python train.py --num_hidden_layers=9 --hidden_size=128 --n_experts=256 --experts_per_token=6 --d_expert=32 --d_shared_expert=0 --hidden_act="swiglu" --moe_layers=[0, 2, 4, 6, 8] --router_score="softmax" --normalize_top_k=false --routed_scale=6.53 --balance_loss=0.00234 --balance_bias=false --router_z_loss=0.0001 --router_noise=0.05 --init_std_router=0.00611 --lr_router=0.00067 --vocab_size=16384 --norm="rmsnorm" --norm_eps=1e-06 --tie_word_embeddings=false --optimizer="adamw" --learning_rate=0.00237 --beta1=0.9 --beta2=0.98 --max_grad_norm=1.0 --batch_tokens=65536 --max_seq_len=256 --train_tokens=392100000 --max_steps=5983 --dataset="wikipedia_en"
Below are experts of layer 2 (counted from 0) of a mixture-of-experts language model. Rows are named gate (a neuron's input weights, with its number), up (a neuron's input weights, with its number) and show model dimensions 0-127. Each number is 500 + 40 x the weight over its row's rms, rounded and kept within 0 to 999. Numbers have three digits each.
Before each expert's rows: a language model's description of what the expert responds to. This comes from a sample of Wikipedia text that the model never trained on.

# expert 20
It responds to: Table cells, decimal points. Decimal points and opening parentheses in statistics tables, plus first word pieces of names in table cells: Socorro, Los, Mor, Al.
gate0:549481481464463511503508495460472531456556471548588509563446541525479557516535432489486490666464521503454498499478541472520551511480500483437451388456506496492550450505486485525477486510580460519518511465465529472561529472485461477528476482522542417512475556529499540479500532546474539517471522500504418473541503437473487491488450521532505428519550513459538519575454492574502556546519
up0:516501484504536515488511514560485399504454449503473567553490560440514506508534488493508470484497566411463501509521494532592496483446450541584551517544522491514481572528513439509491453403475500492545533550444525424491400545514468528493504505502565555526526483475444403432486501505521480498481484519490507477523475490471468507418479506470542526471409480460402494496511533450506473493470
gate1:553441431479538492510520514546481522515511450547538551536494495413552542516538385506497493484586559475479457513463549580521458535444482574504526429531467528426494463476477417548542514440555496567468513518500579472554508423511470518521471519466525508482519477505480484427486505542521517494403536503500489510542510446473495512564502465479478516526465552484516564539527565538513505518543
up1:596465529465497554566524538438522506455466468498538520479497543545532526498489476524486533556514515496481540578531521485517553547453466472499474490507450551483476496486585494495486485465569475530492509597498547496468563489480427500493481439508579489457511529429490529532408542524521501517516456486444528519454526634538404516514549466429519473568510459505519471532555537501507467524466
gate2:546514534495543483503524486500526508444502471551530510492527506499495629538560458581568472485486452438529478445534503472515423498437469509530444461515542505409510597523472518521521529449563555520469488539425521508509545449472503522521489481489444555475423469405498556479517496555498532498460499449542493461559554478462500511568561477527484507435495503467506558570513530522503475475458
up2:541559599483509509533536542589488457469491492572503493420551521511572486480529534457485492486582534478514539439552497535541555446518515400477461505542519511556555421463482484457460446478475551447477561555527529551519480486492515503503548495483499510542565515588525513496490479455486491517488491595531498513422488480460511466529483470506518429514520472495475440420506505452505569496540

# expert 45
It responds to: Sentence-closing punctuation, ISBN. Sentence-ending periods, closing quotes and parentheses before a new sentence, and the 978 opening ISBN numbers.
gate1:529433465474524557508487433508498519464549491511469479463516538403507479452513420507448488503568566448499523501512472562548439504467493463498551477498498518438545526389509452540575527434462525541510507472540467484506482492590475490530460511445546502521506483516452401457479525519471516512499444490571521480445511498485482480514574506515550592461493481472505534545507543548594442467516
up1:430515498538465525497522525569465499427511515460560517489491492465455465530540519437476532453534537558504500473450486478556467528483510498504569564460479447541601570431488540521521566465480510579522479394492542501490537544519442507529519493438446503517481526520508482448457478509530511493515478505493526500481418493515518506428449475394392517507489423494516443453473547516513490490559
gate2:521518530453413557456437501521540484514421441538528499525532470491512472533556456494541498490512530514498460520486492445528474504577465485444478529538497488537527478480543501495516545476491523504466493539495554483517527523566508505500382469514564550526511423448493520492527472474511518559465500493535533481590479574476406621483534499555532498386453560551469483547540557485510541507506
up2:515508496451489487529515531454481481527509479515437516506424526469430493484470494484533461574490482447544444455497430472473502503530445520496530507478492492480409554445452489481501491484468499498484501498503383462485484518454581477507509456455493479521465464516527586459483484528458534444543448546438407522562472515532470560488457463450510445573553477487503462476442463572431457394497
gate3:508469477493502514482577542510510518501488470553510529497503494445558550535518481504466487543520535460540418467467537521582449505506532455471487512541486547485473557512557450501520465492536463543455463493463444526562574442598475465530448533557484439449502513531476430452600554441466513553469507446478450451492483495417511537526499436477458449445530524466485531520479544454561525559548
up3:534425457568563471414493461578475504494486515501462528576468566451550534510535527557474496515554500521536515532530523552531517526537472535392503489500454595541496459458447489499442477519485494534472443454516459605469514542497539512549550531499485509456513471558561514443475509534475489489517439580558574492487465471525494505504489553537520510461456463437467534533494461494464453542469

# expert 39
It responds to: Word-final pieces in lists. Last pieces of words before commas or line breaks in lists and tables, like -in in district names, -le, -ers, plus other.
gate0:487528482504544473472482490441462572462499448516492492478387539507491504545525494476523541516497477485408526465494565456542490416571449512500481537514476506467511457478464483537503436524563386492568567453525465491452398400556492532546497523517469461484524506533505506502476543424514481523517523555510497542447501540466521482504487547468582542485532520532490560452493415508499498450495
up0:542473511525533476513455496522529494490523427499561499452498440483505531489556498491508571530492483483568452503483541560497454556547470531504439500490513554518517486556519523425542534443500538489486520492522528440532480469455540458529516477534520532500564427485553517558432486574422503524480488429585509449570550549459422527555448490499461539467444447523481453544451549499489409564499
gate1:555539453528451476533461480476557571449577471519529492515511522477456455498529536590451502548534520471520511531500492510494481582451546499535525513521493481513525529492525527574585397519565583458555496523511506530497519507498563535561522471497577440493521486499441474445501553502533518465523472425461501488467525451496467510489497450522462585535486527422464525537517521534498601512575
up1:523521475431447511590466564501518479533548493536492459509514561468450464505506578512444461529529476497481507567491439520510495593496501546476500581501541525528519491492559530591484477493481595499555477477526525510541487523494467472515453518537561447503572468536484405380489494504519503515487452554461495521478442569505498481524502458560440479519400502464446527463465515525508531530501
gate2:570467504432489550521557509578469482432524547501450511541444506501504517558561488549393492458492533510554485478488543453539520501484567542538517492529392501519519517477493445535508493503477494484475547457452408502499497521528464571535485469466521471436443501456503430496584467534498498514512479524468440556444502466494558434536534518454583520404519473461493527483455476513489555474503
up2:492475455545512498492548517570453430534475489505477521570497483510541438526570524592465509484520566563547489438456498520492521489518554463494585520484453490460550463475517457463525534508470534468514492477506466496480520499466437560513468479547530526478494512471516435496533485520510532486512440526458405551441486457500522438565568538518511483380502464437426546490477478538412561464526

# expert 31
It responds to: Election result tables. Election-box words like votes, hold, gain, Turnout, ±%, and line breaks ending vote-count rows, plus scattered word pieces.
gate0:525544512508453538473444485426505480474514467599519453522561559506517480453493506438506490529499501417483419434543511453592505546521511486508475512627508505534533458451517495516560464479526461515461456513523486563507509427553543525538451532500551604471513554518502453453488507502472464496488482526505546512445457537538482527528539424551504548538492496518459497437409541462495520491509
up0:474528499475457536487547516498594520501467485431438454514543508521477502452489473514574486460553434488521421543515530537487550526504446415531493439525480482503465522430485526487573429516540571527586511559528480500497457463495458450578507423539440559550528488556480543559466511503553484474483541524478478433528493525471512500497512552497439495561447458462503453503537447455521464539545
gate1:536521475531490473513436493445622504507606533560455455480500436491549518536474544525463485484543514540481404525470474474441510531554555521542516516452484515452540481521487533513507565469485485478507535476595561481499484501580499559479457506510466443553478502499470456508488537523413491516575569501489451464481462589454572472534528555538533522470531504440521561485502514465489479508527
up1:522485491502533451530542547585483523441394553441506467497552570511594499456512504459492532435508504555630570534515464501503497517475502520471418433566484483546547500492523458503519493550483533479516518446529498536534497537510484535521501487565479464490526478440469529486444482518466530434375497502461497519507510498530508542546490506462496513541535509569456465471498527538502400517522
gate2:472458514525490497505529443489526583488507445490521551617456517505610596545481499455467518551396491446512514460522544531520519508505545488452459462503499405507431485495524479513453513512488468475511456479431502533594495534515447534508490495485547476522468549489471458453538544470484571537526545450535486404539478551488450469533538526515531535473402490517533499530516469506524523487506
up2:530429545510502517560478478591491493555563568504491525486457512461517538515502465503530472408559511518533544482461496593593515494478486532494538441512480499545502523465572413459526555539454483539525517491508503435573515485529534468501552478504490431421482474551484483453441483517463545584430449497509539429467455432482467512492451571478466477482510478470481449498534489548471494488471

# expert 4
It responds to: Hyphens and dashes. Hyphens and en dashes joining compounds and ranges, such as Indo-European, Anglo-Saxon, Hanna-Barbera, 1946–1948, plus some slashes and ampersands.
gate0:464462486475490459562525397490541551510493533463489495499556487466486513514464497429549488498583544527460592480441555524499474518493481508453532386534492501471530515541504438504508548385494516486428506569502485497446486506516494562514487495488562507524509502460456467533448529424476508454508523501589428515575511482489494592485466504463482517464547541551481487518487414469475560488493
up0:505429552512545417505539461472530540520504457465410469467440478551428464447466487520526464502556454474501464494464487480429527491509537564530507476526464528507453495507527470534454477438454571473491532568439498571512469490569571544436512422416529500516467501571562525510527556478482540491534521530522502471549457516513476571502441508534485551475546497513511513550541407494532469466509
gate1:596512510488485480536500508512516507474523419503506503495438458435474579530493505511456531527458505487583547472466469452430490540524564495504523553506559535479465466498454478448492492524608487485439513409571513523516454472579526491521493443515466519496500544457501511561526508432506516561526568484541451453505538494584518521504459513531498460472480523446500507586535578506544455560562
up1:428466537523493521491503544463434514468453515530513489494503482431575566512458475538437494450456534417500543492502480482506516422484514552481492440487569494552530521456541521477517483518482632541403463462504437514469495450551544498468481523480533548485506518538507486499545466397437492458575465553485472450480502498492475404552493513487508474548496513504528475465499466526496533403471
gate2:586589558441487575547478473500508435505529511505463395453484548503472463466429513490430515487579495504474456536503506513520496501505417476508527516558501474516446545485530485582521498522586562522491460536460571458537499526446483565531441523503541549515511504506471541499498547524475488519427498491471513420512482499547484509590505505555503497484497430537394475522452493522492514512459
up2:426462506485585530512500517482497486472450426522442511522519468558411529535483470476470469497414580517452497561460584490484464456529556445519533496576438521536482413477451467447500505451484507477445476486460493517498508447544504493471481531493530458515543520509519500474517478449461542552537478519473423478596501447444496545572486510453545508448498501465534524517612526503522484530465

# expert 28
It responds to: Coordinates and infobox fillers. Hemisphere letters and decimals in geographic coordinates (°S, °N), and function words or punctuation in infobox lines on area, population, location.
gate0:506568489546529598490536497526428513521523513478530462537469496474518569491529519513520492496506523603570515484451504478486503499445575489513473465484479481480530533472519490497472494494465531448550562427518575492514481421496444565494540522452566433421493430490521494453542468435472442500517454476467470512506482488527421504481587521480480530501444468424459532556501448484421539522433
up0:527523424514512445464466464459452501490442463513440529501533458449531462515528488495518584479508527495474493445447390524458425513497520483521563497529538541501525436501398474515493538557484564433501472453460510488480548420466422532543474523516532417512486509470567475495502421466506478485507539490505482479453499479501557500521533560511568509517429503455442536484470482460430477421467
gate1:499423518526492434501513569538491535534536478461490462467462563519514443490513433486459477487474477454522507503502523526464449519464455439536519540438533503549499484530596509457486526515531442501521449485440468494520424528498442520462575425500443480491497502482468551482439545526482495410522526514527542558602541617466493525492429439446460500556491458490512483521477513513464549439526
up1:493532475508475536525505519468482585490583460438471530519508507508523529438504503505493501574487550532533532513510470526555494474455534524501456479526462533461484553462429542469493506501487483518370513504518528460452575525514463444525440497535461504506453474433499498473548453508483517476492438424525408472498507458530494619439542462588496568510501501496559538562534550479491434461458
gate2:523475457516517484558595459496561527485538469531487488532465599522526458529511560495483474492473522577527520504420498502477509495551521481530480516520505456483437601563570463516512487507519501511566553475533479463436447503530494570513459478436532511494559468522513519517505536433442479508550411495527519549475474483577529440511471524479577521519540494525576444508493568464430568520460
up2:493481518508530563420491559501487548482514473493556525562482553442505524501514521554514472491577535458561499537540424519510507524476556490486421440449520483516434435491552497558435514535476566491488594517515510473475500568575517462396506568474543546495528485522565533494492478467541496512442456536494478501530428512474589471534497512537548478509472502523409483461488461486503568495531

# expert 60
It responds to: European place names. European country and people names such as Germany, Serbia and Romanian, plus capital first letters of names like B and S.
gate0:582532510461479561554505440542477519469577450567526544479514528478472560515620504454508446479552550467515563518473547538508494493455531459495514447571479495497463487413519510504529460436501474562461513480476503523499489451458426577524481456461548422462505535560434453471474583536469495559472485503545492520513516514476458449561509461473512533440469510432530541511531530509517478519491
up0:441485457437556514501378462494454478469476518457450508551446521492404482509476480454562529477511460506496537498482518524489470568515435477538516488501482521567478555470435472557495534566516469445519543508562497502502603460563502495506500505504543537503464510507475564453478505550451500514519450511448437457470572498439510501569531431472532497484565532579529486520552446519472431524495
gate1:567470474421500554504537550530553453478500547532523462495510521456477571519550460447513473528546598510485517476503505447504505562523515490530502468492484477518501527480509494547607505478521500596453478533456461458425560538491525449496473564439570490507530475560515498505493488470567504587495520500596583489521491491436522494519503496459532502504528487500519594547475462522597451519539
up1:437403500490453459488477510565465422458528464472446573492528510558474510530442504483556546564541527566534515478487536504524524412467426482537457460521503483574428512526510466460477556514423492510504485431437512504512494439533514504492530496485453512532541535532428572502551442445497511550564557491512524533486490543513485512538487473484481392456443502501496491490509431473527498554538
gate2:513546503464521564522501485588569427464530463523506483501538498461499545537533506461460527516550520543522538494476542543470518562487504467483506452533503514477581471471473497514522496460457453497531517554534448534579480479454513508448438521470555493543492546518421521426427558515522515559510516472483507525577505502439436542485461513484514467431496512415561527517492583512628514563528
up2:446501464487556537592536524496547486483426502459530473604507465474503525502504546485541528477418595478518469508490462580485509530494490499459590504514503564514443534489484495529541468474530541547527564484551452400524523479513522481520425564559475521526517517366523511507509435554461510518477494572537497483469515482471576490550487485486475525500502451506530453503569492505485516471549

# expert 42
It responds to: Year prefixes and dashes. The century piece of a year, such as 202, 197 and 195, in year lists and ranges, plus the en dash in 2014–15.
gate1:520527530519503461506520520544514442518501506420485491451550512516503436512490484400536442512529485504523578557482536525565529468497473512499536543527452523491490477556498534456524522511592546537422463531497539451518474542474518531479447448486435501401539472470475478469444503475522505477521477590489491583517529540432543490524543504494520444518528476558523487494443582484454371523540
up1:508516467504501528467423457536490521491520487538521538476566452472520534519462513546468529489494499447495444461469461449494484515531504429531459492500485586440536466515554541508473501534420372458528493433561479521522535459463488548496541517511542495576510512515534540486505464526472512596497542458523483404518591523534460551499446498459512506476507479475475530547555479529536632508540
gate2:514475434537577569489486452445522504524490503581493478472488481447524452475486474505405512539552491478508531429513465417502456414409473529564515471488519505496501476487530473477468425454523443451439485504514422562519543447517494490508496496557553534516496552493527511473586540497555432506516452482524507512464534476534562519480513516456418426542470471555551504539467523543503516563522
up2:550506403451586544460441498454504515460462400499558517479488517415460448503552520513496482460504486534506558446517523503484440500544491500460563456441516518491505555437498488506493472556452555524524431537499521529455469555454543516503464529458558479496494472406549474436482524551509513474575487453484545494570528437496485506547503459535540545540462513466444534463525497509543450432508
gate3:542480432508480537549531500488544479542513506535513455553409550465421500464559459515506495556488472517495538522542582519453492548480579481515429523446488465520528577530517494535502491523494478501506522515470464470459499473532500521467488571550547470528511480482569511501531584394501530498556482530475496463504500573412522494440510516475507573471489448434584546504567588509545508468473
up3:554530534514472499508526462506534448499497442468568486493499414440556518462519480550511514443545403557460498505540513478508464562546562484581508477467556519554529562491403509522473523531515439441469585507557552524499525497511461566527471542489535545524457479419542496514528522457537496504485514447514497450552494517511433477437522465452507579525507518500490512512544541474536579442448

# expert 33
It responds to: Mixed name and word pieces. Suffix pieces like "ory" in Priory, capitalized institutional words such as National, Supreme, Central, and "such", often near election tables.
gate2:512483465555559490497511493537440523467452488496558546534507493514507447532520510455519489574537496437483498466392439550514484431462486518500460415463495585485566472487502490477474547484514461489532449491476526530460506456438516472534485520581497474504507602439507506495422452512482570535403477464546454515553516476550488465542484471552551501507520477514443496488498528601513572466538
up2:524452501495502430526519567529547569455476456525419497528475475540516491487538478456570498552564478521487425505542525571508524557441502469547522503475524518466473485479472450485472476493546497568525538509492538561600568471543456513518534507440507495504409495499455479572576471509512424457510569476515499542517509516521491521443457528481485482510497531535539584512456425525413486448561
gate3:601487551501560501475531398540508555437478511495513513474481506426522513515575485478437563518579482492520524483524472589542484505502504484466499515537522504521533485528446524471502486469581436492521503469441500457520389468488491456456532429558486488404449491496495485464485476508452462551523478473510541525420530523542509441466494537500554544553515520539494567570450508516523576501494
up3:513500537580547469520562475544525537512451546437570451477400459431540486464521515465478483530533498481550507499518467545591444511479459514475504499492544537475510467512487487495457511476478571516470479546543490401455505519523499479512513439574465478416526535444445488500493481520595488462538527502510520513527542475440432523448544526441505471477477420401483454562476508528501501447474
gate4:531466407469441438523463529498479448487516493547550445542477431482505487489509426558465491512488501465471547554521458564452473455501445465480476517537498539471471522446508549586543512459497460522535460561484520458472442491471518572558434564486465503538468435500497490457520504531463568510557444549537494520526513506482529457506394465519454540505558528550527478477522596474513518575474
up4:490499532521589542495488438538542545464511496521555510549492568435467528489523446474530524498511545482519568520467564479478452500497493441520579502488527413500536507493484543474551542482458591533498504530488585553577524427482553523499465483499545505451487534495467602557528489463579555545505495449554498504567550543471502478549485538497546452445465450444526552472502550499472508527533

# expert 3
It responds to: Person role nouns. Agent and occupation nouns or suffixes describing people in biographies, such as bassist, filmmaker, scorer, director, player.
gate2:464564607459487401458533415474472549457436517487422490477493509528471458461523518471523523517553500517422487429502431498464455518460487553448456486517452523498423525482494501550469503502403550487508472527474528560513491499435468437504538490508519517467508534617520510482493525526453491512503515470546507457489500545439431460489526498455520466500444497493416526463566503480473507523566
up2:531488506555493452578483414554517498560518444519512452526473538517472514486515504474547426445540510488592400524488555524534510513475492585585512457522521530544468450480548553513486526514515537554438525534476516495399511464495457575479510482508516503517482471488526459524549545479395496480483447517486522597486543428510401486539522502484552512477507500444498471487456503477474483504546
gate3:484524534520469544447437463492422525544501454529431552530524481524516527512545559549499468408545550556516485474460541524555513500538522557583465538483458549456527519508465472575500445502462466486435463572422558503502501461488491511521502541460517542463587489507495513506486526576518556510553521536491507452507545544511391508513523458501417496526525487526468442530557510504595499499507
up3:476485564490480574511474521562501513548493549499459549495487488508486515498441540493525538430492520505545483502483504464449593565549495559553571443505474469485514488543530434517517527561498537456495486564507473517485542493475498469576499519453476476463482505528479561479520486543497562528486529587492464444536588558468424568501569510525550475498441510547472494525579431455614495521511
gate4:490501538516491423552525465608466489441484452516508471447479552482534463480542510473500530493470517443512469500521545471487535545520507443608462511482486420557493380564523522454539437534480523529455492574511546537559473542525552507503499544603562533549488497488512453492485525477475523525516538458566491470539447484450450490561465504479535483458522462509508521464527528516529496417441
up4:446520571515481478576536456572500585510473514529543499474516447555517440494495507486488559550480463528509498539432530516489526489476570414630477492437516482542546460508472508462475495512573523542404509561505523530484486472515519567519472520540551500497504529458497484485371513463452482424539530432512564496505503507468504486513469490462491496572533465464520453441518550496530482482489

# expert 27
It responds to: Capitalized word openings. Opening capital pieces of proper names and place words, like Sch, St, W, Tel, Elev, often in tables and lists.
gate0:524487476499460497421513496542491459459506430553577524490453559433610528481522470528552500472535486441544467460489551479538505479415532462549472518550508526429464480467504454565545524445487515512465489542510515480528482409541473503543474469492512443490454501498553527525495458503512531587471429557500477546521552462446500501505486440466490480459469492421508574551419488525566494538530
up0:506528475505499445407504539467457465557466525484571445512513513459527436505514495520538500549459456463450571449474513452466461509463532485482488517521446493509480502517544444579452544522572550545512476506449452468427465456493536460460423503541511557548425507525533525479521523516442497519544485434507505559439507514523555508486551471469474494558545413453570563553448456461519507469556
gate1:574434467436459507518559494517464481456556469523529505502532527460503600573558452439460433471516532452469523476454559535548457460468458505451516467545507505486503539434462491533536456468449491542441510497509519494520444439517413548518464483464526426450467487452488443460439553497524503531486474495560529469521539507476456478506502484472521497417483501464562566548482549592502535488470
up1:520433469551517538497566503464540440531568523491497533489528493485491537470451495540426511507444459477501461488547550464504581533535496525492455561472502431498540508495444543491498509477485553502594516483482501554552404458527420624512513503494476457524517557491528542440488564480535508476500518532485433546511522524533469489482446574503544465480488424501427465543436501458484543441474
gate2:563496437481471522522509518543515511492572476520505553524509477446477563536557530558442486513482495479564501509461510547519465546464526504463526438529493544457530515437486467539521513479511483560461529497487487486579429492555506574491432471516633445462519510489510486451500554489515515575413438594512542505558575476489459519579471498500549475439531487450530566468509516543482508521490
up2:481463456456469545490597497529426407519524429489412458493518498567468553539509508464531516533488551418512487488574551544433464477460510479482522499515516467531497511435466486496498560557421477550467579467485457444539478545506501539423505493507485506517466480527490487472490626472524496523448551499436498546483555524527535472554559496470520496488503476484468443507533501570542476522539

# expert 0
It responds to: Sports titles and tables. Words in sports results and tables, such as title, weight, championship and finals, plus pipe separators, but and and.
gate0:484581528553462457551523518525452519470504532513534449594488519515550499531500493469465466491497519430604475534478526503495551554456495472482555478537514442533401459521539499472561532418490426520437509514532617495558498504505467492448476526537491486524506577456497509526456551470482563541510499494559466518452447473514438543487465478415515521493526484519487492518489594475515551538465
up0:547511429469578625491525484553502447506448496528462508401511466425515551435525456529518505526529488461424547512425545488496444443475530489493526440523441563464544522436469508437457445531466518501494531520490462480485510476546491487475431451482577513515465469519492502476520421507447535539461464471494495509519563505464432494486582501512564449442476536514479513508495476552532502496540
gate1:513522476567559525522539478563550462541494557519457517512548519384504516475528482474441505486460602523513512496440471446558444527527495503470498517467547528526476502518505465464499532460484392499481568492519458527474466493478468545480530423519527492484464505451424487528442549425555468576469577500502500381515513453447447443556485496495495541453555508504506539500471505529535530491519
up1:517428520397480437533468511496445450525431519514463462528473475498500456517464479498541450479628500489509513426482551452470491538547496482528477453486437489469488452533489491458550525464542486528418464513504509487570458541496495462558515481534533455509498470518581508499520510520538565461504485515478529563518492547506515476356475485483512447558433482532454490486468505531514593440503
gate2:494486419485503480459505530493488581481541455523464517616440635416463501489527488542475565598442493511466442486490549502533466509488510465526458567526529483479474524428537540489473508562466434505472480540451487455484475503474478466566508539507498414497517526497513429454489548576557535485467510512527479534483483518505524542500484472470498493439507427518558561505489467549515552506484
up2:481512568552479491518506533511446485505447480485538556439451542477457441475546474488559482497434468557529468463420603463547483521498515452521482482542501502493430498471541495470551508494488454483492468458545498491496517489521395402465568522450497492532509578566502507474553506435529458494505474445460545527603463540472502566482469490456543434445546456459556498496485481469508489486448

# expert 12
It responds to: Verb particles and suffixes. Particles and word endings after verbs or stems, such as brought up, led, -able, -ity and -tions, usually before a preposition.
gate0:461534527487503458526495460493434454511525443542496553552534542481481495528510432552429500513442462467510505539456528496573489441533537424439495556496544492437502505498485489443527467471520492481434509546517455462511430557525512511543526547470458548514533484420441372470568505497488473535426484468538495540516541422561498559455485477428494495453536450523568464517521525501540495489459
up0:479522481506470493565537455561476517567446545541448514497544555502505513467487524499495448474499429524524521532449479563462421454517458500497493532510503452479527420486522467542518503541493470533422481561398488529498500505511549439480554485511518577492536480504493503507433471541516513480479566492498496465552539446587469590409481513487550447500509420530521442549505557478532535409467
gate1:519484541499455467481536540498443573501499408452570512507546532514555521494507490517524469492547462520529490436426567427530520514424498434480496489512513461471443475549517510532553487452488492466475511452481499465496516580544484529488531433488467488482510504559517463479501441559521435552391501549520453579544511437559438466526463521535534539505445525502486456537463571478474426503436
up1:496476557493448452502494552517539504520534500527507483515574566541505499476542536554577479434501487473519479515452551504490511506433561396461457495505521369511477530469462541523522438542462452493502542432487524536516561518582526575474568529496466446534436563458563452498461500497506512541477477555506519544560475487475458505521492496557579495485468502510497506541540591518520463509458
gate2:545462530452543433552473471488466531492495501499541520510498553494516518529469467493454550512512536477461457596477508461561555517511415522567515469573461507516507528497425412570504452437490539537493487577534512461490462533499573544522418488489541471488486501449524457473589492527526490425504494506515471480543553521452502543560532451541493515528572504525569541537521493527585507544564
up2:467562491554488529491508494588528471517605555465481504486472482478466497546543574544550494547510526498503446462541487456478481441490476523468476486481567487480429504555549496409455453546466456533498482454498492533528517475491486442559484485557436509504507483580403555559472573486571555534530520476525502516459494496573494501443417511476536550500459488506468481456476433524428483525484

# expert 37
It responds to: Quantifiers and of. The preposition of after nouns (one of, request of), and quantity words like million, many, several, few, two.
gate0:529558497432451472567440540528428556461548496507528522505489510561443479476509566463493486514520554501497528547477477470369544454486447518524513479516494474516539587495494585581508504530465489521481544549493513446454539531566455464508513492444471413462471541504496498454501560550575511459521512505479507566530512494463538509419454425536437466529515507467519518478523541505465531517558
up0:500473521558521502437593484533475472507470459475476428542495504520546527472497484505636575572487419438535507595609445507504526449508447516461455438485483452464495510536491500485469481459514482485514514490507448526422433514451486523496512518490497517444429452502499539465542521534503518496491528433522479492545503549526485441524532441494513439503549448512518531553474488576466455542498
gate1:503565569399474520465474462469519503494462572500577479463516464515478491476546506473460456458507481508572461536538504483487516587492473467587547461520514508476487569487521393577461572489474553484518485541559591442560539524428424525479479534481522478502498501514424487532525565516472487550485503507531467518447490515413513509488469480508497533448536482437458524520521531494546550532495
up1:507512521429530468387489473477377515455469563467538481482479425518438502440525497507461449529570494498433524539474525515482525523471514506539552462535523496436472545426471462576463557468506507500481479499539549445557494537385474459479504506521491546478543497505466506562442446525476535465505528452512482505473493563494461471466507442512487469540502492422456500539516534542576485485560
gate2:527509422457519454499575562534490509495431530509562467491489513541513519507501468472514487439509525502521470493465508534496513515499546537519493477472546479532477584479550479584507462454529493536541464493569477463505565502430541490474506565541550482522519477474559527478647481600517501500449476516531547460499553524399558423515492468519497515527578487560451516506530503450455471553538
up2:460460506565491538504460503456507432432566454408510487591444472451501519492540468468465518539505527532486498522521494500533517534461498463543546467508504528513495442482465486469505535536547509430462528493484536587498446444575461541464467516484448526489467530451430428534509475392481560556537457466525506497463489479509469459512515545417442587491453492449520514451477453489502570468458